Experts of a small language model.
Experts: 256 experts in each of 8 layers, 32 SwiGLU neurons an expert.
Training: a variant of Adam for the experts, 476M tokens.
Below are experts of layer 5 (counted from 0) of a mixture-of-experts language model. Rows are named router (the router's row for the expert), gate (a neuron's input weights, with its number), up (a neuron's input weights, with its number) and show model dimensions 0-159. Each number is 50 + 12 x the weight over its row's rms, rounded and kept within 0 to 99.
After each expert's rows: a language model's description of what the expert responds to. This comes from a sample of Wikipedia text that the model never trained on.

# expert 34
router:30 50 56 48 46 64 37 56 40 38 64 57 52 53 43 56 40 56 31 58 59 42 66 45 49 32 66 34 62 61 32 50 46 31 39 29 43 54 44 68 60 73 44 54 54 44 33 45 50 62 58 27 62 55 50 28 73 48 47 60 58 47 40 46 66 36 61 61 32 58 55 62 49 49 36 67 45 36 49 54 38 52 65 65 46 60 65 40 37 35 69 45 49 70 28 70 32 47 42 55 37 69 52 72 44 54 65 66 44 35 52 33 53 62 46 44 37 49 63 51 60 49 47 53 57 61 76 64 42 49 59 51 57 33 36 64 64 41 49 60 63 40 32 35 31 67 39 74 56 55 40 63 43 65 64 41 47 74 60 35
gate1:55 43 31 44 54 63 29 53 37 48 65 56 39 74 57 46 40 51 62 65 59 46 40 66 38 50 61 63 67 64 65 27 41 77 43 51 46 69 52 61 66 55 57 70 53 51 66 33 55 61 39 36 54 41 57 68 60 35 44 47 74 39 48 61 59 59 50 54 50 50 52 56 58 42 56 41 47 30 58 60 51 17 71 53 55 48 54 39 40 55 55 46 51 33 57 45 53 41 68 56 47 51 46 48 32 66 46 30 59 31 36 52 49 50 52 30 50 54 39 57 57 50 71 56 58 68 60 50 41 48 71 57 38 45 61 30 73 52 62 59 25 36 59 22 51 48 61 43 36 67 56 51 60 36 72 32 42 34 72 57
up1:39 59 44 31 51 44 46 60 46 50 25 34 50 46 59 54 56 47 45 54 52 73 40 61 30 60 57 55 59 64 76 49 67 43 58 55 46 69 31 52 43 36 39 49 54 49 80 47 36 83 53 66 62 54 48 53 30 82 56 39 41 56 63 35 47 57 53 46 44 49 49 55 49 61 32 53 41 75 54 51 41 44 62 60 48 40 45 40 47 35 58 53 51 56 54 50 65 54 65 30 53 78 35 73 44 38 26 46 44 58 49 53 46 55 77 42 14 46 44 58 47 57 49 59 31 54 32 59 60 57 55 61 48 56 50 17 55 49 36 43 68 28 34 68 44 41 53 40 45 57 59 44 42 59 53 49 44 56 43 60
Description: Sentence and paragraph starts

# expert 20
router:42 65 61 42 60 30 46 70 33 35 60 62 46 59 41 63 28 61 43 58 60 35 54 57 39 40 67 48 58 66 36 64 48 44 21 36 35 65 43 55 59 63 31 59 58 44 38 41 35 58 61 46 65 61 60 45 50 46 59 56 54 60 37 43 57 38 56 58 34 55 61 61 63 31 52 65 43 49 44 50 36 20 51 53 46 59 54 48 39 43 54 59 23 70 47 54 34 30 43 72 35 54 46 55 34 40 57 61 35 41 63 42 48 62 25 35 47 62 51 55 63 32 46 55 56 63 58 58 28 41 75 67 58 45 31 43 59 46 30 64 49 48 38 39 42 62 43 56 55 36 41 68 45 42 72 42 52 50 77 35
gate0:38 54 54 49 69 54 55 44 56 51 64 67 31 35 35 60 56 57 51 68 54 61 73 63 51 66 32 33 57 60 56 41 31 41 58 62 42 75 44 61 64 60 25 45 59 45 44 38 24 52 28 62 69 65 60 26 49 46 66 64 56 31 40 32 54 53 46 55 41 52 50 55 37 42 39 67 49 53 58 46 32 50 59 76 33 57 40 52 46 63 50 45 56 58 27 34 36 47 49 52 39 59 53 50 44 38 69 58 52 47 52 57 63 55 49 22 47 61 62 50 49 53 65 83 55 60 53 55 36 30 37 47 52 38 42 59 52 32 33 59 52 51 44 39 49 54 48 65 71 29 46 81 30 46 42 51 45 50 64 46
up0:52 52 63 59 47 60 51 47 63 49 45 71 46 50 56 65 61 45 45 56 39 70 42 50 45 51 37 46 66 77 61 49 42 53 65 48 56 58 62 49 43 35 32 52 67 50 33 48 35 48 36 82 72 61 37 50 53 54 59 66 41 53 53 39 48 57 28 43 40 63 53 38 24 44 46 53 64 56 57 50 54 46 43 49 58 52 45 63 57 52 52 45 88 48 61 50 51 48 67 39 58 52 58 39 48 38 63 34 71 77 40 39 68 38 40 34 68 54 64 35 10 32 53 63 51 47 54 53 24 50 52 35 33 33 34 40 63 39 27 69 50 57 54 37 49 35 52 40 61 46 43 60 60 45 39 62 52 56 68 62
Description: Numbers and letter x

# expert 47
router:46 65 54 46 67 51 58 55 55 50 56 50 40 52 47 68 35 81 48 62 62 45 59 64 37 53 62 41 52 55 44 67 44 43 46 47 46 74 34 63 58 58 36 53 53 49 54 23 35 75 46 44 72 56 68 36 53 48 59 55 55 38 22 35 55 35 45 51 51 65 67 54 51 37 35 57 29 42 38 52 33 31 50 74 43 79 52 44 50 40 57 66 44 51 27 51 47 27 55 43 45 51 51 55 36 36 68 53 53 52 68 43 43 75 29 33 49 57 68 65 61 25 45 66 56 58 53 52 37 48 50 57 51 32 44 59 59 28 38 52 60 46 35 39 44 75 36 67 63 41 35 64 39 54 56 40 50 50 61 48
gate1:44 56 46 50 46 43 40 62 35 55 52 41 47 56 32 54 42 61 34 48 40 37 65 63 44 50 55 52 61 45 50 36 29 25 49 54 50 41 34 80 39 61 17 49 52 64 52 46 36 62 40 56 62 69 72 54 69 58 58 50 69 47 39 38 68 39 43 83 68 41 51 62 53 53 53 74 53 70 47 56 43 34 38 48 49 57 56 40 38 48 54 43 46 46 36 64 46 55 55 66 51 31 42 50 59 49 46 43 24 48 58 51 71 52 26 37 43 63 60 78 50 40 53 65 59 54 41 51 39 41 54 53 65 46 47 50 57 37 37 76 61 41 58 43 44 45 41 64 70 38 33 73 33 30 56 28 37 55 44 45
up1:46 39 17 63 55 42 43 33 18 40 50 80 39 34 32 58 58 57 39 65 57 63 59 69 51 54 58 61 52 61 62 72 55 33 68 51 66 50 51 50 47 38 56 55 43 72 62 49 30 40 44 38 44 47 61 62 81 48 37 40 51 34 39 34 62 70 15 58 62 61 50 56 52 62 53 57 40 54 30 63 52 33 51 28 55 49 62 51 43 62 74 48 55 39 49 55 62 56 52 44 53 28 47 48 49 51 48 46 48 79 58 58 66 41 48 49 49 54 68 51 48 45 24 48 48 54 25 44 40 49 58 55 62 58 60 44 28 64 47 53 37 50 63 50 48 43 50 48 36 50 40 54 51 61 40 54 43 72 35 45
Description: Capital initial letters

# expert 27
router:35 68 63 41 68 41 40 67 34 40 67 60 38 63 48 62 36 61 39 61 63 52 57 58 37 42 59 39 65 63 36 58 40 35 37 41 40 67 39 58 62 61 40 62 60 48 41 39 36 60 66 37 55 61 63 34 54 40 58 62 61 40 37 40 64 38 50 65 38 60 64 64 57 36 46 66 42 37 39 42 37 38 65 57 40 61 62 32 36 43 63 61 43 68 42 53 37 35 34 59 37 61 38 58 30 57 69 71 38 42 68 39 44 59 37 44 38 62 58 57 57 40 35 56 62 60 60 63 42 34 59 69 55 42 39 50 63 36 38 65 52 47 38 37 36 64 40 61 68 40 32 65 36 49 64 41 49 72 70 36
gate0:39 53 47 36 59 38 53 61 22 50 47 34 50 63 43 64 50 71 30 50 56 57 44 52 42 54 61 37 71 47 34 30 37 29 42 40 52 52 49 57 40 58 39 61 59 36 49 51 52 71 56 51 73 53 61 45 55 55 52 60 53 65 50 33 69 32 60 63 55 43 57 58 53 54 42 54 56 42 49 51 24 46 60 69 42 53 60 32 42 28 33 54 15 57 53 53 44 48 49 66 35 48 28 79 27 59 51 49 57 51 64 45 42 70 37 38 55 59 52 55 68 44 71 54 52 66 62 64 45 57 58 43 91 37 46 45 64 40 34 52 44 40 43 41 38 62 53 54 42 48 23 68 41 47 46 42 59 44 69 57
up0:54 79 38 42 75 36 55 50 42 46 47 54 51 53 61 62 26 51 51 43 69 43 51 60 43 66 55 43 54 34 51 26 52 57 56 48 50 44 33 59 41 49 56 38 55 08 49 48 60 84 48 43 55 75 47 52 54 45 74 56 38 43 39 39 50 63 53 56 65 70 27 58 32 32 62 57 59 51 61 41 53 46 38 48 71 59 43 64 47 41 49 48 50 63 45 41 48 42 58 39 72 65 55 60 42 62 43 43 51 62 39 30 53 60 40 32 57 52 31 41 59 63 26 51 56 53 62 50 25 47 48 58 64 57 55 47 49 50 23 52 45 47 59 59 28 41 42 41 68 51 54 66 62 64 36 34 62 59 73 60
Description: Capitals opening names

# expert 44
router:37 65 60 32 84 42 55 62 41 36 48 49 34 62 37 60 37 53 39 44 65 39 60 70 51 45 65 39 55 62 37 62 46 34 55 55 37 49 37 66 45 68 52 72 56 58 40 44 39 60 65 43 54 52 54 47 57 31 48 47 54 43 45 58 58 25 52 64 38 67 66 65 59 55 40 68 41 31 36 44 33 63 59 53 44 66 67 42 39 43 55 62 22 68 43 51 47 42 53 57 25 53 52 54 29 42 49 59 56 39 70 24 31 65 40 41 43 60 56 62 55 50 43 60 62 63 68 44 43 38 52 48 58 51 39 73 54 51 54 56 42 50 24 37 44 65 46 63 56 34 25 57 28 54 62 43 44 65 49 58
gate0:32 66 53 43 61 40 52 49 44 37 64 57 22 63 52 68 19 57 47 42 56 51 70 35 31 39 60 57 57 58 47 49 50 33 51 55 56 62 55 56 51 39 38 57 55 59 37 36 51 77 41 51 61 65 46 45 73 35 60 55 55 28 42 46 59 52 66 61 63 46 51 50 44 45 43 62 42 50 43 31 33 27 59 58 44 67 41 37 48 51 54 50 49 66 59 54 45 63 41 59 50 69 30 53 54 57 54 49 37 66 62 50 41 61 56 35 54 55 57 56 52 42 36 50 42 89 66 41 18 51 49 48 61 38 47 64 60 42 33 51 43 28 63 44 48 58 37 57 75 38 27 73 35 29 36 46 44 53 56 30
up0:52 50 65 52 26 37 37 70 46 64 77 50 56 38 48 55 60 62 56 69 60 53 55 81 69 65 41 20 42 34 41 26 31 49 35 39 47 54 35 39 49 53 50 47 34 45 54 45 46 40 47 31 49 63 57 56 31 52 54 56 50 45 49 40 46 53 47 68 30 56 68 43 78 41 35 46 33 45 51 53 31 64 47 61 51 35 54 64 48 74 48 56 44 62 23 63 35 44 45 59 43 46 56 58 29 27 41 45 44 30 55 55 48 51 55 49 45 57 51 74 60 49 58 65 62 32 39 74 36 32 44 70 44 55 45 48 54 44 65 72 54 56 47 52 32 46 60 50 64 67 62 41 34 60 56 59 59 50 57 48
Description: Foreign-name word pieces

# expert 37
router:44 59 67 47 67 48 45 63 48 33 52 51 43 72 47 82 47 61 44 51 64 49 50 61 41 46 61 41 58 58 42 49 42 46 35 47 26 67 35 49 68 55 43 59 62 45 47 29 39 54 57 29 56 56 58 43 67 43 63 64 60 44 39 35 51 45 77 57 27 54 62 63 50 23 51 53 48 41 34 47 41 42 53 58 29 54 57 40 43 46 64 65 37 67 49 58 41 35 41 59 38 72 48 49 26 41 55 61 36 46 69 33 44 63 41 37 47 82 57 55 60 37 36 58 49 58 60 64 41 30 72 49 53 40 30 63 61 40 36 66 55 51 42 48 28 70 37 68 61 51 37 53 22 45 59 52 57 53 58 40
gate1:43 68 54 52 61 56 54 41 45 48 46 51 41 39 62 44 39 52 29 45 38 46 46 55 53 31 60 48 74 61 33 51 47 46 55 34 63 48 51 72 44 47 59 55 55 46 25 66 21 86 52 57 50 43 54 46 52 29 53 71 73 48 51 91 62 38 31 61 54 61 71 61 61 71 36 67 31 46 46 28 49 39 49 53 45 64 59 29 41 33 52 51 38 46 41 46 34 40 42 59 62 54 46 56 49 48 42 67 57 52 57 35 59 52 49 62 17 49 48 47 44 45 52 70 49 60 53 38 58 32 48 59 52 67 34 46 54 46 49 58 46 28 37 41 56 62 43 37 75 43 43 50 30 61 37 41 43 47 53 54
up1:52 51 23 68 52 30 66 29 40 59 45 54 50 55 51 68 47 48 66 45 39 53 42 41 60 46 63 47 52 49 43 27 54 60 71 49 52 46 57 49 47 37 63 44 48 71 43 64 49 63 69 54 37 47 33 78 56 56 65 59 83 72 62 68 48 49 27 33 58 43 47 59 55 64 70 44 52 60 61 55 61 49 37 41 61 38 44 39 57 35 19 41 29 52 58 39 50 43 49 47 62 36 54 37 69 53 31 66 39 63 40 38 73 62 60 60 37 57 43 49 46 55 48 76 52 43 56 31 49 34 51 48 42 53 52 33 53 77 57 59 61 44 61 40 62 54 50 29 57 57 40 57 57 51 28 42 55 44 40 67
Description: Leading digits of numbers

# expert 22
router:43 84 57 39 55 51 33 67 37 29 57 52 37 63 42 53 45 57 47 52 63 48 55 64 43 41 72 33 59 64 39 61 40 47 37 42 47 57 32 48 54 45 38 54 66 50 16 45 45 74 66 47 51 53 61 47 50 39 66 50 57 42 30 29 55 47 56 62 39 63 43 77 53 43 46 50 51 52 18 43 44 45 50 58 34 70 47 47 46 48 50 64 44 54 36 59 24 47 41 62 45 55 58 48 42 55 71 57 48 48 71 33 48 59 47 45 47 71 62 62 51 30 56 60 67 50 51 58 52 33 63 72 60 52 33 63 42 48 31 50 55 25 50 46 44 79 45 56 58 41 38 53 18 44 42 57 53 70 60 50
gate1:60 58 51 56 55 56 55 56 34 38 56 44 39 71 52 56 41 68 47 46 51 53 47 63 45 41 45 54 53 41 33 64 41 39 46 52 48 34 22 45 38 64 41 44 58 34 40 55 50 51 88 53 60 54 46 54 43 47 61 57 56 54 54 46 50 42 54 49 44 60 65 66 25 39 77 54 53 53 62 46 42 41 56 49 58 66 64 37 43 30 41 53 43 43 52 59 53 49 38 63 28 86 32 50 26 56 35 94 46 56 51 49 48 63 48 53 78 60 41 53 42 64 58 40 61 55 71 62 45 26 44 63 46 58 43 53 54 39 47 48 63 47 58 37 47 51 14 54 62 39 36 51 28 60 48 42 43 78 56 58
up1:71 55 41 60 45 64 63 67 16 36 36 37 34 55 62 50 57 61 46 37 50 59 41 62 57 61 13 56 39 44 64 33 56 51 49 51 46 35 46 42 45 57 36 47 42 41 43 53 43 66 46 49 61 58 35 52 51 36 51 40 48 35 46 50 47 61 55 43 34 56 38 42 28 59 72 67 62 56 79 69 56 50 58 44 41 60 59 48 52 47 37 34 72 39 53 47 64 61 33 36 27 65 45 41 37 43 34 67 46 49 41 43 61 56 51 58 69 44 48 53 36 80 77 49 49 52 51 64 69 36 68 31 23 64 41 34 47 52 55 43 68 49 60 43 50 38 28 44 61 63 50 38 45 49 36 62 49 56 53 53
Description: Infobox and list delimiters